config.yaml
num_hidden_layers: 9
hidden_size: 160
n_experts: 64
experts_per_token: 2
d_expert: 128
d_shared_expert: 128
hidden_act: "swiglu"
moe_layers: [1, 3, 5, 7]
router_score: "softmax"
normalize_top_k: true
routed_scale: 1.0
balance_loss: 0.00262
balance_bias: true
router_z_loss: 0.001
init_std_router: 0.0197
lr_router: 0.00187
num_attention_heads: 5
num_key_value_heads: 1
head_dim: 32
vocab_size: 16384
norm: "rmsnorm"
norm_place: "pre"
norm_eps: 1e-05
positions: "rope"
rope_theta: 100000.0
rope_fraction: 1.0
qk_norm: true
attn_scale: 0.177
tie_word_embeddings: false
parallel_block: false
init: "normal"
init_std_qkv: 0.0425
init_std_o: 0.0528
init_std_up: 0.0608
init_std_down: 0.0608
optimizer: "soap_variant"
learning_rate: 0.00776
lr_mult_qkv: 0.4
lr_head: 0.00693
warmup_steps: 50
schedule: "wsd"
decay_fraction: 1.0
decay_shape: "linear"
final_lr_fraction: 0.1
batch_tokens: 65536
max_seq_len: 256
doc_mask: true
train_tokens: 325600000
max_steps: 4969
dataset: "wikipedia_en"
Below are experts of layer 5 (counted from 0) of a mixture-of-experts language model. Rows are named router (the router's row for the expert), gate (a neuron's input weights, with its number), up (a neuron's input weights, with its number) and show model dimensions 0-159. Each number is 128 + 24 x the weight over its row's rms, rounded and kept within 0 to 255. Numbers have three digits each.
After each expert's rows: a language model's description of what the expert responds to. This comes from a sample of Wikipedia text that the model never trained on.

# expert 25
router:142174163138117117100123108135136122122103176133124139152155130114141107123110107129105126137131099093118139163137156169139108120116135181095182170108107112143118166173117110136129117120115173153142143159122090111122140146130153109100136161151130108104111101057140140104137085096142116151107138101124113115150140145110147130100141130166147112116072139161101187133141166147115118139093124138064104173168144114120146134115119090145169122102095133164134150133134155129144137117150098
gate0:130139144189160112091135120121148162121158082082147120121132176140166131140115141149141140122135103132152124139136129120142135080119115154124094133114118114121104117097143121096076140095150134151119134140100130175150108148125178126106122132107145100185115141093144107118111173081122156126121192126156110107163147101144159097117118128097146146103140143107090123085148141082134097115135147146128115111188152155169122132126148138132151124124136153114093142132183136167106137125161130
up0:140158134133137117149115137119123127119156129148131075129146150184128083142151136118139120107112097112087133114118161111134107115141148121141110148118136103088119153142106130190106149157114079152111149142104132176112128087138184146119142111094114171154065154127180146106118154149102117179089159118138120120155153120135113143138119138168155130099119110111153142097133137117126172149117154157136120074154133102150152145121154154151110101149174127103128119160153114096127092149125161
What it handles: Table cell spaces. Lone space tokens in tables and score lists, just before a number, currency sign or minus, after a pipe or semicolon.

# expert 36
router:138130146155118124109102090135151125122118133154145152088167139108151122118133108115104098091128081122110165149124145150140096122091138143109181166099089133123129129158150097177112090138112144146146121174125115115122143151165141137076160150135144103075115124123134142107112106104126104154078149105125098149131132132112131125104133127172138150094103132147085126107106131136134108124117155141075107121141103138095171088130136099157196157108107138117071146098097133102158137130114117
gate3:123111121122120107097113083125150112124126162103133147118169102113160133143129146151099110103164093176098163138127141085111105122134127163106142106150129107153081186176161114098150100095100161110152127104130141116121131129131130161153159099087149092112099165150143151111170114096121111129115099093092112153147145123164139090143185148134136087113123128116148136099135123114101124145112123142152149111091126093113128140127101144149166184158111132124155135108146105130138143071115135
up3:204099145137182116093149119126122118106107108136151094134173090116186102125151132105148138109116157135155167151093096166151145079120074118158144137135133106134144106095150128108114133153126103109127095124115162110146133161119126117129143152136120141105139114105146103113101121153173111100168104131086128116125136148112071126111120108162142109108093116183137112128153151151102101099151109108118142111128125125091128132149153117106119160145149096123150159127088139105111096171121106
What it handles: Spaces and dashes before numbers. Bare spaces, en dashes and hyphens just before a number in tables, dates and ranges, e.g. 2022–23, 25 Feb 1984.

# expert 15
router:145133152176124163117103140125101120087098146166159149142138151109139099094089145110096113132112077109101114161160169143162094111088106156086171152146127123119135112126150120111109114123148160142137159138133116149137117113166187090135146157130156096107132084136133117106082139118107121139065136088125113166181146131114117144140085152133140129119134156137094142080143138154127099113125141147097107128119116155118130111171153100166152135110083121131118145136108123100119128151152135
gate0:155155096161132143119111126101119161127166126151125083108158140123125124152115112160148143107167116119069127126106126160128124094094092120116142172122172088115128093117134161140107183125123174102126112119121127171127150129162091142113121093153147105141160137139115176124158106131153153187110095108122124083133100126126105107121088146122107169146129136146131181122096118107133166139109119113121137128128165141159137106163116122075130166134135124103119163125159117156165143152092118
up0:124128095133096168124130099170161123085109129143141090089091120120156142093101094116120063107105141080141133134095168141144159106163109110111169122107133108115113125143136141070112126159153122077111137143118096146156133109173110128127114105115138109096180148154122097148120149153069121131108098128117164124117106149106120162140098160161126143143114160123175078112107129166128141125097145113139134118104130100157125081151106118132118132112131142125128118125145138141155114091163150
What it handles: Infobox field labels. Line breaks and field names starting infobox or list lines, such as Full name, Track gauge, Scientific classification, Website.

# expert 51
router:158156120133093094132102055158076118103091112144157135109142110136120127123124148083123118117119072148120136171148178105144135150098133134132143122106120098137100128158132141123098098139147172142130135130084137140130092144136124134092125117181149106099111112144138111105122100126134103141094154123144117184107136115098152098114117169104150134132147103134132144135114138136140116136132115115088105115187133093106133107181153112127155155076103160143136174139098134095152147174127117
gate0:130147131117127091121102133120138106176119123142157138142133141106094122079122121139122115110091154156134103134088102155127108141115123130122134102127079098126165092167137115137092104135134122149126144111131132085120129094163119095130077065115137118104094186106128101139091157153125135095117156144129143138100125130134116117159170094111152136148087097145106152119087139157162131135125125116098134090102182125161140160130121181132141095132094152148107136153117106133150117165107191
up0:117114093145092164167126130124125124113131135110110121117156128151133116152120119127121133145108120090133103107161110145117131167148128173142119144109118083135148198102114146148136118131170121126134133130134144125152101123115154162094106118078156102157150115151124114130126128134132162102104091157142132110149095099130102111111099202133128179068093139169121145114209085158110131141151095120131077147114165145151118152121132133148118145174149137129169131126137140126124159100129111
What it handles: Colons after field labels. Colons ending infobox labels like Reference:, Postal code:, Born:, plus slashes and prepositions such as on, to, from.

# expert 31
router:153146143127101122097087108153132129130110136124143153121139128113119116137136131094081108130112093103102156152136141134140115124134154157105154165122147120145109155133138137127141088134128167132147109144122081130130139155138156129066159116125141067093111102110129138125113131081130128145121201085108100139141104118092138134069131145168132121117112142163094168115102136130123078086132123128078119088138104092079156102138155134120145153109093166139118176141082127137151133149148114
gate0:119149133187198078129103125112123152158143156114124135143108164127112135148180145162118162103139113148108124119121132137134092099133129101158098120123106107175087142117141118140102113138124109125115137150089087145128147144132077135118089067105120114069135074093151146149145104091123133151131165140130143132128111166110132139091119142138098128145081123103141150153133125139185154133139167114077125152123140101151101150126153121146119089117127140107105132113110120138163146114128103
up0:154145097101078137098123132162133087141096115147131129155142108139117129120098081090123091153113144110093111099149128161153140139172093160096126146115110129093146122140115129121135095127142140121146077122134126105106133092111139137119149162152120129159123159101152116105111119123110105115112136177118108124138121116111127088186103135114126169137151139118085092107132166136083175076139133153117103140145114103149148116142141145151110163087170149136174168153122165101129160177129142
What it handles: Space before years. Lone space before dates and numbers, especially birth, death and year ranges after c., died, a month or comma.

# expert 42
router:157148148133077102113107116128105102097135151117127172133155098083099127146105155131126119126099108116142151120171172166160117147125133109116198169138116103130125166114122117161143060166125167143135183127120085142115126147132101131120155137126151122126122124120149111093101128105124098137102156068155099151115116118129158138125125159132137101097120129137143154121091168109159103095108110122106111135156120084090132119131139075137153144086108124105122144153101157101145139133153122
gate1:087157169131151104155126146113153160146161130174101107128122115160123102123128094104138133125132143127146125113137088129132175102138143152120081125105127142145149099177101137118144115121164087133142059144146193135181134180154118108167145133127158082111076147148153124122129115136137134128148123161119139126136121090122100115124139106112137126185155137126132120154160131142149156121172151108150148136119156121133123162127136113088117076186152136115147132120129108125099169121140103
up1:117183150130128123148094124090176145102134124198115163125136120155176111159113106137157129112112140120196123139055115120135156138120151193138081159099158110146154130122135138122114157122142153133160122131146125127114091083149127170162146137150121140118093137123067116141130144141088156117144138122122126151126135111099101129117162110155095150145164089109141104131169112143122114147117148124095161133149118134145117136111133138087146126115109125158102124079128147100126127156108130
What it handles: English personal names. Given names and surname pieces in person names, especially common English ones like John, William, Henry, -son, -ley, in lists and tables.

# expert 0
router:150136148128099133086094101185109080110134126140110127109135134151090114090138159113100114089100092107128135146117131166166128136148169155128180125122127111136103171113137122143156118134100192129121134112118128120140153149146123085103112137126146107103123113107161166100085111121150115140113141126109094161112165140131098097088122169153125129110087152148092152140089161147132127083118107162107085153160106093119102114140128114136128142096119136125147179107102116108139154102152149
gate0:118137121117116160099148139115124085117151155092113167146112131168120116133123123116142128102080145136113099169139100097153123135104163172101111151148129140138141147147119103123158115124128152119161151125121140128107138153123149164118126114129139114095181141120118126135107138129144110141155110147092139115123137161105086104158104126095130160074141107135100091139123200144186123130149109117142106156176112085093128131114119106097098121133118121099133145135136100208163151119076169
up0:137119127173128092120138147151169164149111132136170145164112162106130127154112129126132129121122146141116163141132111122118165128114119138121098130172166131120122153091164140165153137153138094103140163082113131115161118136164145144091114135178152143122119128161119106140148112122129101128178151078191169112090174117172117108121121103125134147105109123138151103151095058098097096111118134173097118106119152165117150154106112118144150111101112132105111117115162111110146129143157100
What it handles: Word-start fragments, occupation nouns. First pieces of rare or split words, often surnames, plus occupation and instrument nouns in people lists, e.g. Rous(h), box(er), guitar.

# expert 40
router:170132137139127139103131104163075119106154154144144158147144147121141106069134142107146118131118134085144103177151131138157133091133126157137186163142085087129117128114140112139119097145138147145150134144140093127138108140149156155104116138159120108129128094132165136108095102112104109161088135108166113160094159140102114118115124157172156113119138114118119144085109173114151101103105150161080086154134135110115148140145113083163165140095100135145128160129090146113169115158119111
gate0:184104118107167118151144089167132077111120153153172149194105184121127125091120130135123132077152133129151151133138103127163094095156160146150152127107118128112106106101079130153142130114126109118157114149118138118145138120136180106137129103149154111161114127082162151138140178111091122130136120157129105117116116144139106120114133111105139134114115170103159165180100167151106148158127123118118121159127134107113155138096104112096134144124119113166085140125137097150137121152147174
up0:174145135131115130142118133111130145096130118093182117109119033091083124099115150120143142084122124146137123176125147087119122128087122122119110104140124138130153137077136133135101092137139145119093135078118136121168114133131093112116127136160127151133119123147119165138120125071100142136160123160137116136182125126161179112175169133100095122099154123119142119099145104150094162121159154134137108159094104146138130144138168158081137116103142155159155116125120118127117157147123134
What it handles: Field labels, award terms. Category and label words in infoboxes, taxonomy and award lists, such as Genus, Kingdom, Producer, Best, Nominated, ISBN, champions.

# expert 16
router:139176124138142144122142118142134117125108150119165164118145153136122124096100155090073127148151108111102171134138153120144112127101153146102148178114120130152075153139182139129107137155126140120157144141134088094123124161163158133088168154133135093089117125065154156106100110130138081146124152113116116106101130092097103099090098143174167124105119154126119141101124134126134117125075128153109093111118138124095148136160126133151169135113099144175130161105130118108145134173140137
gate0:141200097150097130117048149114119097086106115170170154087140112121127157141089099153132106121116123134115108145113128118123122096125142138120150088150096108119110149170151137146105153118162074128092141112101106111141135126156090126150117132141153126138150126151073109122117126092132125138118098145159130148120117140102157125124129145125136104195125176145081099142109124149116155139117123115132129142068114154099115085136102125132128134103129125129171138145160145140130081144150114
up0:092174139141169106121138133124126145080094127130139147122160142144125160131137141137129125145111087103145128158145163114182109125112128119109127174166142134147104136164107149135161142137059098099150135144134135098116122095141199142093130115120142079130119095106112132132104119126152114155113137135143118146144141141124086111129090108148144091129149126112118128155097080149143150069122168129164139092096119163162115141149064134155162137128135118108106129128156142079105143146152123
What it handles: Opening brackets, quotes. Opening parentheses, quotation marks and brackets after a word, starting asides, dates, translations or quotes, as in (ER), "Many, (1892.

# expert 11
router:141133120139088109097126100178109103126117119140138153135152131112109106103154122111115115137132113090123180175127150128149115166125115131084144163133122104141094167112128118159128126148136159155145143194099125124166106128160130134096135155130152111073115122097159126094097110130107089153114164099143135152110134116124135125123120147163146105117139157126135154115126153166147133118117140142084064140175113105108143084126155096141182122122093164161155139117117135129123133169164075
gate0:114144166117087143135130112160105149122148155142149119125165136090100154125131115130107138080148140108135120156160127146074176169105140096108122181119086199081100152146152119085116131115116074140147084110121079132103105139146094066129131138157123141120166154093108140108168144156137138144162147141120149122110123142173106151114124122152111124112116129133143142153100085141153121089156117115137176101161126147127150150122114126140141116123144110101119119129150133132112133092129114
up0:103192112148088130120151110079141141111167100159084130176139116161088134126107124119152160106132117128129115118157112150131099144092155152137092125111121123127158143059125123129120093091142147148121109121129134132121137122123133113114133121173136169137162137170158156136137146172114118147140137138165141131094117113104117099122133127096139138143143087133108138122106129156117100117103132153177154102181146140171116122162094173145140118114110151089167167144143126146168128107098175
What it handles: List and table separators. Semicolons, pipes, dashes and colons separating items in navbox lines, tables and lists, such as v; t; e, plus the particle de in names.

# expert 19
router:119154106155116144089106108175104107126120153146127154122157096120104121127081146092124148102090093101102122179135156133145128149153157153127166154150129112192125143113170117153166111134094145121117193160092127126117134130125162140129132115148134091132151119086111135116098101080128078146080152132130074134095118128127126133117148144136137113112120132148077159122083159155140121130111117170128122110123137102114162103134174113143151134106100147129095131109120142100156150136158105
gate0:107145117090094118121093132183137078124120129099164134134153094129174135107122131138140088111141142150137171149123189127141169127135141140137130140130117158121117160156120109098184103103128073127174149121111133158103141138145147080103136146129138097145165109169122129117102139125113156110119149169105156139129094157109114142118112113137111136123159131098105145145131121165130134152135179158171130116104134162133106131133185131153137127149165141111125111085133092156122189148150144
up0:114130118107148100122083095090117134150137157141120131128082140125133131089094132150127103173129152145123086141097123102126104163132127160116090141179118139141107131103143105151163069120168110144152108104115144102167075152106142145113157150115113132159093127133125126171125157144129100151147103109135151131119137123114145171154183122177139159093106116140100103135113171102092124154118140104120118116140158142107076127095128117173173182112125100135129105133122122159141130119109141
What it handles: Scientific word middles. Inner word pieces of technical Latin and Greek terms in biology, medicine and chemistry, such as schizoph-ren-ia, Ph-yll-oblastia, hydra-ul-ic.

# expert 60
router:173160161132115122088110096143139118111125145145159164135138109130113121131142091107107122138111085117075142165177153136160139125094124144112163174101096135131143120155132098131117123141090166127152171175108129135129123130173134152087134142146107127134104092111135123119101103109109086143159110112162100145128121111128099095132139166164156139106104110131118143102080163114116088134071117126086118129166143127121144153129131114165178133080106136141099176126121137109150130156123105
gate0:118135170142130127139168103095139094144110122114104117143152140102088163130167111138111138106132074156140130141179138141128120130158162159109125130091138137131125097173154111129137137087126106155146156094137117110181105109160148118157117146100094118111094107102145131126118165130093135114157126115112101154166120125140100103153128142119141145117121100129117092154108130095093133103099135148072110129122115073141170148115146098143098140076108092160143165120117121069140130146139181
up0:074120143141088138127121153162169160123119131168119172148117123112093171109178144119101101105150088146133103156113120133087147113118142158124111105136118143147128102123132154120133132125102124102110099112119179153123119130112107114164070088128119137123142136100120082103113132132167182134130156114178131139145116120133130158150123170129070148150105126152140138091123079099172133135085176143140109149098122105146114097175119127135130106128159106130140147116133135103122107123182114
What it handles: Numeric punctuation in tables. Decimal points, pipes, dashes, signs and units between digits in statistics tables, e.g. 12.29, +11.2, 18–0–3, degree and currency signs.